Experts of a small language model: 255M tokens.
Below are experts of layer 6 (counted from 0) of a mixture-of-experts language model. Rows are named router (the router's row for the expert), gate (a neuron's input weights, with its number), up (a neuron's input weights, with its number), down (a neuron's output weights, with its number) and show model dimensions 80-159. Each number is 128 + 32 x the weight over its row's rms, rounded and kept within 0 to 255.
Before each expert's rows: a language model's description of what the expert responds to; "comes before" lists some tokens at least twice as common just after its tokens as in all text. This comes from a sample of Wikipedia text that the model never trained on. Tokens count by the router's weight.

# expert 9
Description: Digits and numbers in tables, vote counts, dates and measurements, e.g. 32,5-38, −5.70, February 8.
comes before: " |", ".", "–", ",", ";", ")"
router [133 186 109 165 164  80 119 129 106 112 156 110 155 151 132 154 107 132 118 164 104  84 157 107 143 118 102 163  60  90 190 110 126 139 133 111 149  89 127 142 122 129 131 133 151 120 167 162 142  85 103 163  99 127 185  89 198 189 109  93 120 146 151  89 154 124 134 150 123 103 103  74  98  74 115 133 168 177 141 108]
gate0 [136 131 153  85 140 106 163  59 128 129  48  75 107 187 138  98  87 140 193 145 106 156 147 113 102 165  83 118 106 135 156  85 198 132 125 178  70 145 158 131  60 131 148 199 143 128 156 124 143 113 133 141 133 114 131 137  89 137 233  94 138 115 146 128 105 146 151 106 137 104 104 143 118  97  38 142 116 131 149 156]
up0 [133 157 164 109 151 121 163 140 134 100  96 165 116 170 140 126  92 148 155 115 103 141 100 146 192 131 116 124 127 145 138 131 109 152  74 190  77 149 124 144 110 115 135 173 123 118 131 151 144 122 126 132 148 107 124 153 115 119 209  62  93 123 144 151 159 137 139 145 155 127 107 183 170  99  78 107 150 132 136 168]
down0 [164 147 152 125  56 174 144 121 166  62 109 133 153  80 114 109 134  99 133 152 153 132 120 115 101 131  83 150  91 109 150 101 121  74 134 144  94 148 104 106 117 135 109 120 143 185 145 192 173 132 156 125 112 137 171 177 158 118 128 145 167 126 136 130 135  84  95  75 155 155 145 144 125 147   7 160  65 111 108  94]
gate1 [139 113  91  81 154 150 179 125 181 155  71 126 110 132 182  83 157 101 124 128 113 121 178 110 139 104 134 110 141 107  94 119  88 102 208 150 171  92 136  43 155 142 147 105 120 185  78 143 129 136 138 132 135 147 114  99  34 109 137  95 148 175 102 130 164  85 132 107 113 127 157 126 133 120 167 166  88 141 126 119]
up1 [149 129 132 101  85 158 100  27  86 134  98 143 117 123 104 121  44 190 114 135 144 126 155 120 169 144  92  86 159 172 138 148 159 152 142 117  95 112 100  93 114 109 155 146 138 127 150 146 156 143 129 101 101  83 144 146 101 142 125 103 105  80 149 128 105 161 103 166 157 151 106 101 190 103 110  84 165  79 146 112]
down1 [161 146 155 142 117 139 102 134  95 133 150 102 165  94 101 111 141 175  89 128 123  69 112 101  94 103  98  95 168 139 136 114 109 166 108 103  70 108 108 179 161 114 143 133  41 120 146 141  99 109 126 143  63 117 154 142 116 114 115 139 110 145 145  76 171 177 132 176 151 145 104 127  67  68 150  52 118 115 116  81]
gate2 [143  74 103 160  57 170 132  96  91 163 176 145 101 118  87 100  76 158 162 140 147 123 113 143 144  95 193  98 106 138  68 177 105 145 113 128 133 118 109 117 176 115 143 148  82 107 132 151  46 120 113 124 142 133 142 143  68 148 122  58  91 116 153 154 113 135 146 126 168 135 143 153 218  99 161 112 125 123 107 162]
up2 [135  69 106  83 108  91 133  99 140 117 150 164 139  67 119 133 140 105  86  78 146 130 188  46 165 114 132 133 163 146  85 163 125 122 158  91 174  97 133  86 124 135 156 135 112 103  86 128 144 120 105 194  98 168 122 136 122 128 148 146 180 133 141 162 141  41 137  87 110 126 159  93 155 162 150 157  57 133 197 117]
down2 [158 135 145  83 129 111 161  82 127 146 119 115 122 161 140 127 135 103 131 111  63 152 103 132 135  74 141 147 127 100 154  67 124 128 117 162 164 172 147 134 168 175  74 149 183 134 108 127 126  80 103 160 109 118 165 143 195 155 140 122 177 180 138 129 154 175 103 154 152 112 151 173 134  82 117 164  71 108  89  97]
gate3 [126 177 163 128  90 148 165 210  94 135  90 167 154 100  54 131 144 130 131  92 150 106 165  84 157 120 155 132 145 123 135 146 173  71 172 112  91  68 105 128  76 107 107  99  98 123 144 110 175 128 170 120 124 145  94 103 166 151 170 134 127 120 177 143 133 152  33  40 141 106 108 139  97 155 105 154 157 132 188  93]
up3 [121 101 106 138 127 173  87 179  87 138 136  67 154 168 159 109 137 144 153 110 132 123 126 120 161 100 146 139  99 119  80 118 122 131 100 156 154 139 116 128 139 115 172 144 127 192 159 108 121 132 129 133 140 135 126 104  96 133 123 121 115 143 108 141 149 160 151 147 150 162 154 146 146  47 184  72 150 126 166 159]
down3 [143 127 156 139 131  85 191 190 140 128 163 105 145 133 138 202 119 127 160  98 118  72 113 156 176 159  92  87  99 143 205  88 139 144 154 117  95 169 157 102 191 135 156 112 114  69 167 124 174 120 139 122  59 150 166  94 111 115 140 168 171 103  76 128 108 129  75 100 131 115 124 115  75 177 170  90 154 119 119  73]
gate4 [120 105 122 148 141 114 142 138 163 112 145 150  87  75 132 115 139 147  93  51 186 128 134 163  74 117 188  96 192 100  76 155 101  84 102 107 140 123 158 148 125 189 169 138 165 151 106 128  70 154 127 102 147 132 151 141 119 123  81 120 106  88  21 130 145  88 131 129 127 122 141 147 129 166 140 109 110  84 117  99]
up4 [107  91 148 156  67 128 107 113  36 139  99 138 146  91 118 132  30 181 109 135 219  95 152 156 107  96 132  66 150 101 136 141 156 121 118  68 151  99 156 143 105  99 130  80 149 193 111 147  58 104 123 143  93  52 115 104 112 128 120 119 114 115  72  98 122 155 117 142 144 161 166 151 121 147 162  93 124 111  88 158]
down4 [ 97 158 127 185 114 122 164 142 123 147 109 175 148 113 164 138 161 149 104 134 102 124 153 112 150 141  85 119 107  75 107  93  97 147  76 109 133 132 108 130 106  50  79 139 124 146 116 109  40 127 107 185 204 152 151 117 221 131  75 112 121 119 102 113 120 136 133 118 120  93 183 120 132 119 176 216  42  61 135 112]
gate5 [ 85 107  44 158 124 144 109 132 145 169 202  77 132 156 127 159  74  83 119 146 123 129 118 106 140 121 135 139 101  83 110 122 136 127 199 147 177 123 132 140  96 143 130 159 167 150 138 149  86 116  90 189 134 136 129 141 122 138 174 164 124 132 120 152 100 124 163  98  70 150 105 175  95 115 185  81 120  86  58 195]
up5 [ 77 140  48 116 138 150 104 158  64 132 128 139 132 137 143 139  87 151  89 134 113 102 140 128 128 103 123 116  71 123 146 134 126 132 175  88 160 152 104 141  99 119 116 108 179  89 142 164 160 110  72 208 104 114 118 111 191 130 133 146  90 130  95 126 166 166 115 146  83 120 144 137  89  91 199 133 120 194 134 179]
down5 [ 93 144  92 104  98 118 193 153 116 123  90 152  85  73 110 141 142 119 145 119  58  77 144 166 110 134 141 134  48 115 172 122 143 101 153 132 150  97 138 116   9  65 105 135 159 111 163 156 181  87 126 202 172 116 102 137 118  97 151 169  84 141  83  90 167  57 122 200 154 108 157  99 104 178 105 118 144 134 141 156]

# expert 7
Description: Nouns ending noun phrases about places, services and institutions: Street, Route, School, service, government, education, plus byte-order marks.
comes before: ",", ".", " in", " of", " and", " ("
router [138 146  76 150 116  75 110 123 138 115  89  63 114 116 151 189 140 118 120  71 123 133 162 125  87 140 122 102 139 115 125  68  92  89 125  96 187 148 140 113 100 141 114  69 159 103 147  73 105 131 175 118  96 155 139 121 190 107 106  75 122 155 150  70 129 152  77  83 107  65 118 100 155 155 141 131 133 139 162  81]
gate0 [143 176 107 155 169 116 142 209 120  93 135 119 137 152 146 156 140 153  95 116  86 119 138 108 142  86 127 137 117 140 123 138 147  98 158 186 136  98 124  67  88 160 120  96 135 143  77  99 153 150 208  62  89 107 161  79 145  97 133 127 154 106 129 115 180 162 150 147 121 149 154 162 122 160 171 109 127 173 118 205]
up0 [138 144 128  89  80 149 117 106 151 105 167  87 100  97 179 109  90  77 132 184 137 136 126 104 114  57  77  84 137 121 114 145 140 119 110 191 160 123 181 123  66  38  90 154 124 111 125 144 112 122 104 152 126 147  74  97 161 151 190 169 193 124 130 137 109 109 155 117 151 166  76  91 116 113 135 167  98 140 113 136]
down0 [175 108 114 138 139 152 113 122  85 164 182 159 122  47  88 125  98  86 141 104 155 164 198  87 158 152 194  94 159 178  74 149 193 151 146 162 114 149 130 109 201 126 134 114 120 144  79 160 171  98 209  61 133 160 132 147 111  88 133 150 147  71 151  96 129 163 165 115 161  95 145 133 164 204 161 137 106 144 103 145]
gate1 [139 114 168 113 144 142 108 144 166 190 131  48 108 115 132 153  92 104 107 147 113 143  99 160 111  75 131 215 134 109 127 105 185 121  92 136 116 135  79 152  72 121 121  99 113 109 203  54 142 129 141 142 134 137 145 119 120 118 127 186 122 115  84 176 124  85 163  65 152 125 122 135 178  85 119 127  55  83 124 124]
up1 [144  90 112 121 120 146 150 163 124 163 138 103 111 160 127 143 137 173 130  94 167 169 132 107 100 113 138 126 119 105 168 110 194 154  97 105  91 130 182 103 155 121  77 199 194 142 120 139 131 127 145 114 177 102 145 180  99 142 168 119 123  98 147 137 130 190 185 140 134 100 142  80 173 141 137 146 115  76 154 140]
down1 [162 104 161 151 116 149 117 135 180 160 114 201 113 191 139  77 166 135 124  98  79 104 123 137 133 167  98 131 115 117 143 132 160 195 148 102 137 119  84 127 151  92 128 163  95 130  98 150 138 128  93  96 145 109 116 161 112 159 167  79 134  80 144 135 164 162 137 150 114 151 130 126 134 111 129 120  39 146 180 114]
gate2 [151  55 121  89 171 175  83 122 122 113 132 136 127 151 122 104 109  91  54  81 103 130  71  93 163 174 110 136 133 111 119 100 148 142 114 120 184 114 115 100 161 143 220 126  88 122 148 111 125 194 127  74  55  93 126 134 107  83 119 152 127  83  70 138 119 189 114  69 134 138 132 118 149 114 162  88 101  58 135 110]
up2 [208 133 100  87 177 126 192 131 115 119 104 196  98 110 137 124 107 132  84 113 138 130 140 132 129 143 130 119 122 115 123 145 104 109 161  92 167 175 139 124 101 121 163 105 136  74 114 149 117  72 156 124  96 100 138 129 104 185 129 160 124 159  88 168 146 139 174 115 186 111  82 182 169  82 155 143  85 145 122  73]
down2 [122 134 149 136 185 146  96 134 119 131 151 140 131  92  87 154 156  77 101 145 132 171 146 120 139 116 163 169 168 124 112 175 127  93 169 100 130  96 116  95 103 150 110 156 105 191 139 179  98 145  52  99 117 140 105 117 112 118  96 145 160 141 105 154 118 111 131 121 125 157 128 123 167 173 164  83 150 156  98 214]
gate3 [186  97  85  62   4 124 153 159 119 112 132  97 142 112  95 136 138 108 124 132  78 121 172 142 130 105 146 137 148 130 140 159 142 114 149 174 132  85 101  93 131  95 175  96 156 150  54 104 119 137 145 188 146 192 121 120  72 103 121 177 126 104 125 170 111 121 132 137 171 117  55 189 128 160 140 158  86 162 102 160]
up3 [161 104 143 151 110 144 111 143 177 160  80 122 159 122 167  88 121 187 204 122 150 139 159 162 139 127  88 130 152 172 116 102 113 123 101 133 117 187 139 137 215 138 169  46 136 158  76 170 102 149  66  60 110 142 169 128 124 146 102 102 136 119  99  98 182 137 117 144 117 102 130  63 111 144 109 152 117 138 118 151]
down3 [193 151 118 136 167  93 108 135  97 108 113 131 173 105  95 126  91 121 131  94 103  81 126 122 159 140 116 112 127 148 107 155  95  90 162 123 120 110 188 164 154  90 173 110 119 158 102 142 125 155 105 110 148 135 149 147 143  37 123 193 139 152 150 117 149 124 148 136 103 174 140  86 117 150 117  82  76  93 108 214]
gate4 [123 137 130 174 137  98 104 127 123 164 164 118  92 165  90 142 176 129 113 132 176 174 173 105 109 111  94 136 175 108  71 149 147 139 151 148 109 122 208 141 160 155 119 133 111 172  90 129 118 164 117 132 149 148 125 154 132 145 161 107 194 121 121 138 117 101 114 157 139 145 153 105 164 139 105 143  92  98  78 105]
up4 [125 152 159 132 106 117 162 173 117 134  96 118 183  96 169  91 152 172  94 110 180 114 114 149  80 151  99 103 134 116 200 183  66 154 123 164 110  96 168 172 146 119 131 135  70 152 117  97 187 153 163 175 131  88  39 187 133 177 125 118  66 155 149 142 124 167 138  78  70 123 173 159 140 121 137 112 142 106 125 141]
down4 [105 125 136 141 127 147 147 152  76 101 143 128  79 101 100 156  85 131  74 142 156 119 106 166 154  89 162 131  73 214 181 123 150 162 136 180  97 109 135 155 162 150  98 116 144  61 165 109 169 149 192 110 105  96 152 128 125 155  83 168 132 188  95 140 164 105 148 108 138  79 177 156 124 113 114 163 147 187 162  49]
gate5 [141  64 189  61  51 123 138  93 165 145 101 155 157  96  96 107 134 147 151 107 130 117  96 150 123  88 118 151 135 177 123 176  84 129  68 175 108 110 141 126 110 141  93 123  95 121 120 134  86 100  68 134 136 115 137 112 119 100 103 159 195 129 118 159 148  89  72 131 124 152 176 164 129 143  93  79 203 145 164 123]
up5 [110 128 113 133 121 117 114 141  71 143  86 102 135 140 191 149 108 155 122 147 171 145  93  95  70 158 178 153 127 152  15  85 103 135 119 165 173 147 109 150  82 142 113 130 121 180 101 109 127 159 162 130  49 165 112 125 118  68 145  99 128 146  75 105 115 107  83 143 152 115  96 123 126 148 109 158 127  66  92 179]
down5 [127 119 137 182 161  58 124 102 102 114 130 106 141  93 113 122  91 132 116 138 112 169 130 106 119  74 108 160 149 168  63  80 169 159 145 142 206 103 164 193  93 146 108 151 142 136  82  90 114 184 209 178  99 111 151 115 147  74 151  64 146 153  67 111  80 126 141  97 130  95  88 110 169 156 162 113 134 124 121 118]

# expert 5
Description: Line breaks, == section markers, |---| table rules, and pieces completing words, e.g. Night-m-are, out-sk-irts, wor-st.
comes before: "\n", "-", "|", " ", "=", "==="
router [176 132 180 110 104 116 190 122 172 113  91 137 164  96 142 100 151 174 168 122 135 101 115 132 123 105 207 166 155 136 128 143 111 156  86 181  83 113  50 110  64  83 113 126  62 141 132 120 109 123 119 121 170 126 133  82 116 119 133 125 122 112 118 143 139 142 132 131 108 134 124 230 190 122 122 147 167 103  87  97]
gate0 [ 90 203 183  91 155 120 137 120 181  79  65 149 195 108 140 148  96 140 134 143 126 148  81 193 132 199 116 174 143 211 129 130 173  99 114 112 175  84 159 181 131 109 145 101 155 125 159  69  89  94 114 102 166 136  94  84 137 123 137 134 120 132  97  64 175 138  59 118 142 146 107  64 160 141 183 143 126  43  94 150]
up0 [123 122 170 112 191 158 115 182 152 143 133  92 136 158 147 152 100 157 139 129 141 110  79 140 119 117 158 152 118 147 114  75 144 101 192 145  68 126 115 108 182 123  45 111  97 182 133 116 120 109  94  78 135  95  96 123 145  70 134 124 173 158 105  81  86 103 152 161 155  70  87 127 120 135  85 156 157 172 141 114]
down0 [172 163 143 116 123 125 196 118 133 109 122 126 137 122 145 136 133 137  92 108  96 129 113 125 112 122 114 177 134 134 131 107 166 135  90 106 146 116 164 155 149 151 111 165 118 127 109  94 174 130  80  85 188 166  85 115 166 110  82 105 106 208 154 126 238 174 169 173 193 131 145 161 168 138 161 126 192 153 110 110]
gate1 [145 109 168  78 137 158 125 116 153 198  92 114 150 105 105 107 106 188 140 144 123 178  88 151 116 155 120 134 151 163 128 117 151  94 110 176 185 103 136  97 128 165 127 148 106 121 163  95 111 108 140 131 163 120  77 123 151  85 145 165 208 131  96 109 105 146 169 118 201 117 121 116 101 177 127 120 105  84  63 121]
up1 [167 101 122  86  86 103 165 140 192 100 137 156 138 123 118 113 177 181 147 151 155  90 153 134  91 123 168 163 153 135 191 160  49 145 153 138 178  99 151  85 156 141 137 168 124 135 169 126 147  73 121 137 180 121 104 124 140 146 122 124 136 171 115  99 161  74 171  97 118  77  99 172 130 142 125 189 144 156  90  88]
down1 [120 139 135 109 142 134 166 159 116  71 115  85 127 160 169 101 131 174 129 127 128 161 166 153  92 150 130 169 155 149 119 136  98 127 111 125 110 149 105 124 109 153 109 151 118 141 123 101 115  99 120 169 151  95 156 150 142  67 104 182 157 128  91 159 255 132 131 117  88 115  85 109 128 150 130 195 144 142  94 175]
gate2 [143 204 149 142 102 181 123 166  81 143 138  76 136 116 134  74 121 147  97  84  91 126 112 146  81 151 146 129 124 171 124  88  91 193 102 130 137 121 125  84 120 124  98 140 131  85 146  91  89 130 105 141 184  90  86 138 120 169 154 145 145 162 140 139 144 186 151 145 114 164 156 145 129 153 154 101 151 119  63 132]
up2 [188 179 124  80 145 149  92 172 115  94 156 128  79 203 127 171 123  88  98 110  73 119  66  83 149  86 115  85 108 132 124 100  88 135 121 127 170 108  84 177 165 107 108 130 124 107 108  93  94 118 191  81 104 163 126 109 135 110 134 159  98 153 147  87 154  91 152 183  97 128 130 103 135 137  82 103 202 198 147 131]
down2 [139 158 153  69  91 132 192 141  51 140 124 172 115  60  78  69 102 117 108 129 135 193 177 173 136 124 146 102 117 131  89 155  98 148 154 190 170 125 131 159 142 110 152 125 109 103 128 199  74  88 138 148 169 108 121 132 109 107 145  69 114 109 102  60 187 123  66 105 110  89  98  92 132 142 108 132  86 119 129 143]
gate3 [ 93 161  74 121 131 165  91 162 189 131 123 101 106  89 136 107 106 105 114 131 134 150 120 118 138  69 120 136 108 119 153  72 161 139  91  41 202 133 104 132 145 156 172 136 139 147 155  84  96 149 126 131 185 116 123 148 132  47  61 144 133 183 147  90 154 146 172 133 157 101 159 145 132 136 115 120 139 107 158 115]
up3 [104 178 160 147 100 128 142 129 153 112  99 141 125  83 107 121 101 162 111  62 164 135 142 142 130 118 185 133 145  96  77 167 114  91 122 105 167  95 101 119 163  96 178 107 104 120 121  90  63 122 159  84 165 141 116 130 122 105 100 131 100 100 160 116 149 104  83 131 172  97 168 148 124 144 125 112 153 132 122 117]
down3 [130 114 110 118 175  95 215  52 169 116 164  67 150 106 154 113 160 145 156 143 141 124 146 131 112 154 129 154 127  96  89 127 146  96 116 144 178  92  97 114 103 116  74 100 134 148 129 153 103 157 167  90 141 201  81 115 120 147 182 108 100  95 140 113 165 170  97  48  59 165 126 172 130 189 166 122 118 137 146 141]
gate4 [ 99 128 167 120  78  89 147 136 159 134 102  73  89 106 103 150  94 171 149 156  86 144 162 111 130 138 136 100 110 148 144 135 126  42  69 181 114 142  95 177 125 132 107 132 126 119 136 117 113 141 168 165 106  68 117 123 120 104 126 163 170  90 161 188 106 202 173 147  98 172 107 151  85  91 134 129 147 106  73 170]
up4 [167 120 101 198 115 110 136 147  99 136 105  98 107 107 193 161 117  91 133 133 158 144 127 137 121 144 130 107  88  97 158 162 202  83  81 181  82 129  88 147 193 117 109  95  94 114 107 188  61 194 128  97 115 140 151 111 146 178 120  69 163  68 124 145 106 163 129 131 106 164 147  99 152 107 124 140 118 130 138 217]
down4 [190 104 113 104 114  96 106 131  90 118 165  90 112  93 135 122 134 121 134 128  86 109 135  82 137 171  95 133 140 113  98 153  65 141  65 133 185 115  56 177 101  83 112 110 175 105  87 155 177 160 128 158 189 152  94 130 127 181  81 110 130 129 130 141  51 111 129 143 114 138 140 150 146 200 106 144  59 135 152 145]
gate5 [142 132  51  93 125 111 140  59 191 122 109 117  90 170  89 131 107  37 129 142  97  97  89  81 117 127 105  90  75 102 135 104 118 109 136 121 126  71  91  81 123 128 156 136  83 100 179 204  80 141 118 151 165 148 173 118 126 171 124 126 130  99 145 152 148 119 147  96  90 186 130 112 117 133 137 112 102 149 197  71]
up5 [103 137 146 136 128 168  94 142  50 107 109 112 186 129 131  99 127 105 115 152 120 154  74 142  87 121 143 173 194 131 112 136 132 199  99 133 186 153 115 115 103 117 112 121 158 151 141  91 144 106 146 164 128 141 123 114 161 174 182 107 123 102 124 121 154 166 166 133 144  91 125 128 161 136 171 120 139 115 128 179]
down5 [161 144 145 146 122 145 150  77 161 132 135 116 179 149  97  97 104 177 128 129 163 175 148 103 141 164 151 203 112  96 112  93  95 116 128 111 116 117 168  81 115 105 100 138 107  73 110  75 176 147 125  97 132  94 163  96 113 133 127 109  69 100  68 121 100 166 168 136 114 140 135 149 155 101 128 134 149 185 122 158]

# expert 6
Description: Linking words and verbs that open clauses: with, by, after, but, when, including, and noting, writing, said.
comes before: " the", " a", " his", " to", " that", " it"
router [124 132 128 157 123 142  98 146 140 159 140 111 126 158 138 129  67 154 114 116  79 146 137 128 103  94 122 103 158 146 109 122 154 144  95  97 115  69 186 149 168 154  89 177 129 154 185  68  92 188 129 160 171 161  79 191  94  76 159 145 153 153  94 127 117  97 105  95 154 105 142 171 156 143  81 114  54 108 138 205]
gate0 [ 93  99 111  97 132 162 147 142 158  79 123 181 124 122 126 155 110 129  59 144 152 145 114 172 113 154 139 124 144 189 146 181 196 107 165 138 124  98 126 160 102  95 132 186 189 132 196 156  88  61 117 128 117  95 111 183 120 115 108  67  92  97 153  97 115 150 123 151 147 107 135 128 183 138  48 107 140  77  76 112]
up0 [150 111 113 144 113  93 147 140 159 145 113  55 123 172 200 133 192 125 111  81 174  87 147 121  96 133 191 138 111 122 170 146 110 168 107 144  86 133 125 138 149 123 155 114 137 127 142 152 145 151  67 141 120  94 128 115  77  99 123 148 136 121 111 128 155 137 127 106 160 153 154 116 128 108 112 146 122 108 162 136]
down0 [132 116 158 128 170 157  82 126 121 134 135 126 136 124 152 102 100 112 104 151 110 158 121 134 184 143 138 159 160 106 130 118 164 122  61 110 152 114 157 146 131 149 146 207  91  79 136 150 112  80 109  98  94  78 105 102  91 156 144 115 186 104 132 120  83 142  97 172 143 154 136 170 107 124 178 153 160 171 100 136]
gate1 [123 105 142 143 115 149 107 156 172 147 126  87 115 153 156 177 114 138 110 117 127 172 178 190 155 134 177 129 123 102  71 132 179 111 182 121 101  98 150 115 140 104 172 111 134 154 148 210 104 164 151 113 100 157 174  74 116 149 166 117 133 114 112  94 113 156 175 165 153 104 165 128 148 177 138 126 139 171  92 132]
up1 [113 116 151 155  99 128 129 109 115  58  80 192 165  88  80 126 173 123 113 113 150 134  92 154 115 158 172 120 125 191 170 110 103 130 106 105 137 113  76 194 126 211 112  65 133 109  88 145 130 112 131 180 163  44  87 182  98  75  95  92 111 152 142 126 143 117 120 166 106 127 128 145  72 118  78  97 176 138  72 111]
down1 [147 107 164 169 143 119 107 153 128 165 151 101 143 176  88 149 222  75  19 143 112 111  99 125 130 146 111 163 112 109 113 115 128 163 123 136 196 132 155  87 149  66 129 178 125 134  84 146 146 101 145  99 138 113 148  95  87 114 107 129  91 118 100 167 128 157 208 123  82  73  86 141 138  97 125  84 123 128 148 197]
gate2 [ 97 141 109 116 151 168 132 163 167 155 112 166  64 147 150 119 135 146  95 111 114 128 107 169 116 150 147 147 122 143  96 147 158 149  73 150  71 163  69 171  92 181 151 110 176 143  95 129 112 126 155 134 121  99 151 134  98 104 139  49 147  97  95 150 134 109 111 146 111 154 140 141 149  85 138 132 120 158  93 120]
up2 [102 129 158 150 150 116 175  58 155 177  88 101  60 163 131 126  54 137 108 154 121 170 136  95 108  83  73 165  32  73 109  89 109  78 116  93 105 120 137 129 151 123 121 133  88 127 135 120 153 135 137 131 100 119  84 107 148 113 109 144 151 129 124 144 119 117 115 170 140  87 157 103 110 137 150 154 122 108 185  73]
down2 [132 129 167 140 162  95 111  64  91 128 162 106 135  97  89 118  91  76  92 106 135 134  83 127  86 112 137 110  82 166 145 154 129 106 141  90 157 121 115 133 147 117 175 127 116 142 103 115 130 151 125  98 187 127 140 137 136 132 131 138 189  78 161 156 103 141 142 105 119 131 113 113 165 117 113 126  81  92 119  86]
gate3 [137 107 100 111 140 117  88  88 138 161 122 171 149 104  90 127  53 118  27  90  94  86 111 189 136 115 136 185 126 113  97  94 130 120 105 136 169 102 197 134 156 175 130 203 115 133  80 156  93 156 107 121 122 117 156 117  76 149 132 144 124 121 138  98 177  89 124 117 143 132 103  75 116 166 150 127 121 115 133  90]
up3 [128 109 123 145  72 141 189 155 145 106  81 142 159 158 177 101  27 124 138 132 124  37 158 153  71 109 106 146 107 101 143  99 123  57 119 114  84 179 190  76 108 140  79 134 140 141 156  88  72 123 126  74 122 162 161 166 182 149 100 150  93 141 146 112 147 151 146 116  62 184 128 101 119 180 151 120 114 108 133 165]
down3 [ 72  62 107 123 200 167 136 106  99 137 143 109 170 124 140 136 150  96 108  96 151  94 134 108 142 145 221 128 152 190 113 125 117 105  89 111 126 124 103 123 101  77 186 135 127 150 112 157 115 122 148 181 131 130  63 148 103  92 163 135 143 130 134 137 145 186 128  89 138 131  67  82 125 117 107 107 158 199  60 142]
gate4 [174  69 157 131 135 129 129 135 161 106  71  77 138  92  71 109  96 119 143 160  13 151 181 138 120 144 151  83 186 178 138 119 186 200 130  57 102 104 119  90 116 147 107 114 132  74 155 117  94 121 172  29 109 158 146 130 104 139 151 140 164 126 137 133  84 140 121 156 164 148 126 121 126 105 150 117 104 108 134 124]
up4 [102 138 128 133  97 120 140 181 107 167 133  81 140 170 101  34 172 164 148  57 146 111 121 125 123 127  71 113 152 111 137 138 133 138 112 156 149 129 134 127  86 115 131 182 182 147 122 183 150 121 142 161 156 130 131 146  68 102 141  99  56 134  96 172 136 134 125 124 120 139 142 199  90  89 144 121  99 126 162 193]
down4 [101  86 146 133 136  54 102  94  73 160 122  40  86 120 166 167 111 139 150 119 139 177  99 137 111 138 131 179 143 160 161 166 164 105 171 124 155 139 134  82 138 123 120 184  98 128  75 126 129 194 115 102 127 151 138 185  87 125 150 137 113 169  95 155 156  83 161 144 132 124 100 158 145 183  92 108  96 173 163 121]
gate5 [150 133 179 149 143  61 115 120 152 139 130  88 151 141 106 160  69 104 102 129 105 176 114  79 180 168  79  49 189  93 103 136 125 127  85 105 215 104 119 106 133 176 167 137 146 107  99 142 136 144  78 104 129 170 168 161 129 102 107 177 183 182 175 130 138 120 113  78 145 116  68 119 130 112 140 110 171 125 173 133]
up5 [147 145 198 114 104  18 143 110 127 136  81 130 170 179 155 110 111 122 121 124 113 148 145 119 112 127 109  37 158 160 107 165 102 150 140 124 155 158  91 101  86 158 132 122 164 150 131 162 128 203 102 135 159 132 125 105 166  59 154 168 186 133 188 148  90 165 115 130 176 159 133 140 103 138 116  93 189 111 177 100]
down5 [153 187 156 117 109  93 130 138 151 129  57  84 122 163 118 156 121 104 100 147  99 161  86 160 141  85 161 122 146 131 120  71 133  43 158 115 104 136  67 139  96 117 166 154 107 161 101 128 129 132 160 134 145 159 203 112 114 115 131 169 133 128 120 115 128 142 140  89 132 103  92  83 103 127 174 144 159 179 118  84]